python train.py --n_experts=96 --experts_per_token=4 --router_score="sigmoid" --normalize_top_k=true --routed_scale=1.0 --norm="rmsnorm" --tie_embeddings=true --dataset="wikipedia_en"
Below are experts of layer 4 (counted from 0) of a mixture-of-experts language model. Rows are named router (the router's row for the expert), gate (a neuron's input weights, with its number), up (a neuron's input weights, with its number) and show model dimensions 112-223. Each number is 500 + 40 x the weight over its row's rms, rounded and kept within 0 to 999. Numbers have three digits each.
Before each expert's rows: a language model's description of what the expert responds to. This comes from a sample of Wikipedia text that the model never trained on.

# expert 43
South Asian name syllables. Vowel-heavy syllables inside Indian, Burmese, Arabic and Slavic names, such as Samajw-adi, Vishw-am, Nabaw-i, -ski, -ani.
router:561532461450483506551440493503459438444535470532482477504592485561417486513500580497476448585548515517549541549469529452458551464441477443501517445466460539512491476506495516594494526488492443412489513460495516542528525508495491493543453477538553496545443516471530457521574532553479519488499479538497541566468541532524458502473493485549
gate0:491489494532412418478471514455483473555548542573489462461514527530553464465462544490477613481559454433449522486504429501465594473490560490529520494481536475450440478459564449560491466577471513480556523547454442498582478577421501529526450512496584470566508472506443489587488512472500534468425522478526546560491493458508536471578493591494
up0:508539558450483436474522543493477524512512527542496452476516476520471481456430574509498467479530382507523517407492458508454443539512447489498464528535516490514439447457516440437482506508521506549482546489547477550417458443527449576543479473504482533493549549460486489536491516513537580478532466513481393439503457481560470534489439433503
gate1:482517508514488469495528409458501557510516524545516463413517511504530504532533506484463488509489506461497478505516500504453505502537476518515492470504456480522573471567516433467501452533520491478447438489455499443503526409456494475466560467549555518459604484467549560468540461470472492551568557503474544496552498473563537505503472510493
up1:464487508504547516579575489503437440461476497488442441397485543473470509469556463506608495574463483498507503414533430504459503477461467511533522491499500364610520501580504506458619482483576466518519500506542528522460539497478581500492477521482537454502570494502532523432517455501450451561497517489556514481469534477519442534456513496455
gate2:492476523499472482484474502510529532524509484469507494507528569497489471571532540488534529529507513466481538450553523504486416548392570521517496464525532500534570522510525593491471522560576493530475477501479493584530510548495502532447505506466517511511566562466433503417463466504465633459521477501484460452521436466486532504520505495452
up2:554482499458527539409478543540433407453507511559439475491527551551499509528474498457515496490539609560554543526515522490512493523534507511551434517489479461399466530439496521515567529455520462457557552473528467426558538428495495494547501486561491461464511462450515505458562482510453473439460475437459394481529535520455471540498461536510
gate3:457507478574499552457491509484465447539503460445473426455489463592464435462537470501522518546493427526508427485399517523501500517481565512509511520515539581528481488501476475528422425467472508547543492481508487505518464482519439519450497553512475522473508476540436523419488434521464582553564503541506467472491483486452492465540497481473
up3:545426605453518509497586499568515533528520496466481585465529474514474566595501473502536528464620557449524427396521546516455513428519478489549504425477515429536503522536442504491486547509520467514521543481494494508522550525523537485457429489467539441497503482473502524503557476527541513465515542453587557460479512491400489456498514489493

# expert 5
Foreign-name word pieces. Inner pieces of non-English names, often with diacritics, like Dang-l-ars, Demb-él-é, Pue-bl-a, plus function words such as in, to, a.
router:561498494434459526514406483497513372440507492462483521539504493485486531493488550452496482528464568544509521497465508467452535504500516456421487502499498496519522487504490526577515517550492526468449551557459500511486581509556490484473522543447463533519468406493494485460582526534477503533507506459490512561441541634500431495487489559561
gate0:562512518459512557496472527535486479471561499447576472489500504411489513479490488507551514469456489573441483527464447558530500472512497477477547565510557509476521504575512467426468553479488515524499510461428474560496483488501425501540522558460562513479511453482511515510522492546554448554360570489531494433501422473464509487398475452516
up0:439535459483500548501426520524473557471476560450418545579506467453520529436527499549447487549600396457462508445480513504486515478524506498423452508512521527533468462464426425504502557502548508474458508463450477468485502497493544485515441473388419493441584535491548557485446524571549502500441457487495497507486503506523476492540411389498
gate1:494506497555517541536473553464443518531538444460466557535450480481557496420553462451427467453508482475496510413511505535481487518465462493503576439470504516474548558554450555535606522538508479561541463522480524490479563553522482485491529440502466526523564534497519487510539540497573465495464512518494542496506508465444551650521558515495
up1:534481503516507459462517447477507466524538544525487532497498484531486502472522463497482444519500470420465518510518455508414542472536527507572535492470533549481375441517529549579442417491456438489455474546491433573503492468563525491526590491534533452493531530511442537505483482507464519537481509534503603474509515498505468527513467496507
gate2:534554470444498456537510471495517533523567508416581553541482483471570535465507532571464533518493504507494536500535500493455439461497530540513461459541527533468574528514495540534472503549558532598531482496501456586464569509468544455515549473516440500507479453585526513540492484468452416489485462468523496450438547515503594525503488480488
up2:486526526482421501426495523491556519474573499458546462486508498448449464511514509488468463500530508418518450468446512524513525528461461600449514575577455510473496439448524520529449532476507556472452445490464500459512508532480436559515564498559469472533444498559496498493495476458513546484507510516491581506493490486431396481465484463536
gate3:524573494528518514501503538532506489491539478513571541434464498425521523474497450520500485498553487520540485420499483547487527482517518482480468528537482462551536582567502471497524527487502511474472485565469511554446532502485596498489576556503427480547549451561488531499495501487462514499518523474539554485503499450469426521447494479468
up3:479439492432478462543516541482493468513474457539449497486524540507474459557477513469522510580438475468465468508479547476496525434490532527522538485591481511460505539547467520490441524510515533517505496500492490556552489543506477536537494545520504513524570532542517524474494484491440516491503520553495476575491461517543554501552532454505

# expert 1
Mid-name word pieces. Word pieces inside proper names and surnames, often after a G or J, such as G-ator, G-het-to, Rog-erson, Prit-sis.
router:493473546501465507555457455513482477466500474517516423544515460536441592547447509488511466453444561546493498506519561441427522550542467482455476449495488539505503461535547511538499421529437471414437515479534521463532449552545496457476462558527503434498453449483463460458486579485507469488510477521533569533456554599476469498475483538547
gate0:507546513510547468555481467597467529500413509502511456532507509564519499497480456521498536450527546606470525476503484520462495451542461543570483431504546502518402484536516423541482543504452509500491428533455359445542506549534427517590522519500457482444592461550532476484459483454536488504535415495478506503480517476478497560462504479497
up0:498495456470465443440532499500590579516471455438497436534457499502576528546518465518493456571486433512509457549480422536550520404508477529542503433517584579502461535551488391540497589475532485582477444518539500567478409472466530512520522500614404470564513486476515467542489508510499530506470506467541446466503497487481503507494496505498
gate1:529557541492480481530460525467480448554422429570520417561470562512504471415520460498504577519524473478471560468481513520525493530559506451487501451467518467504519554503459479456548552569532476558600455504575417487543454462467499503561471545431502404508598430468494511485523495508450451524463510496500513483532519492451459458460536515484
up1:476546586535551526502518504504462498478503613525460502540573455498484520453495442426566498558526541500477544520510393478488433429487497519496536441536496527448537457517524513539488553492489504556438616539493469500507425441482507540566560537531509425510381485563493488514503485525482503525534457489544481520548476515547497491570506506489
gate2:500557584459520515510567482497509523557533507454450503538454523556494522580513482481478490462433463437491460538553500501486449530494456517508534506556506513525466531604457525497433418521501466511462510443474544488472527492504433569527489486389557490533459530519541507421460525518569471515500485440490488485454535443486533493572476537490
up2:497458530453537520476504499504456517491484557510552472459602585458516476506509463506528463482528494603501489502509501459462466555538515486428467512457543515559452515506441515427496525440539493467456514482496430533468508532547496452563486489439470446389623420460486467529489514506551540444395446504445503530530470499500536511496581543506
gate3:485496456512486474506471507492468507533492414512500522592398487607448538443507472478465551479484461518467549484464556501550409519493523486562494536520529467500543579510453504470488537514501472519533471449565395488555479532433490558456516549466487485483492515506519533477551488489566377505495404465456434497508485446494527460491570479480
up3:513533508547527489528430602478490486488487465510369471491461486547537565469482466475467520515482471486556513509465534468485527486497493511512505423500438503469513452449474514547551549469552450513555440527525515500518503452518541499448485435490490464564483481474597513506563520488596496502478451552464465582510485492463420501493469475508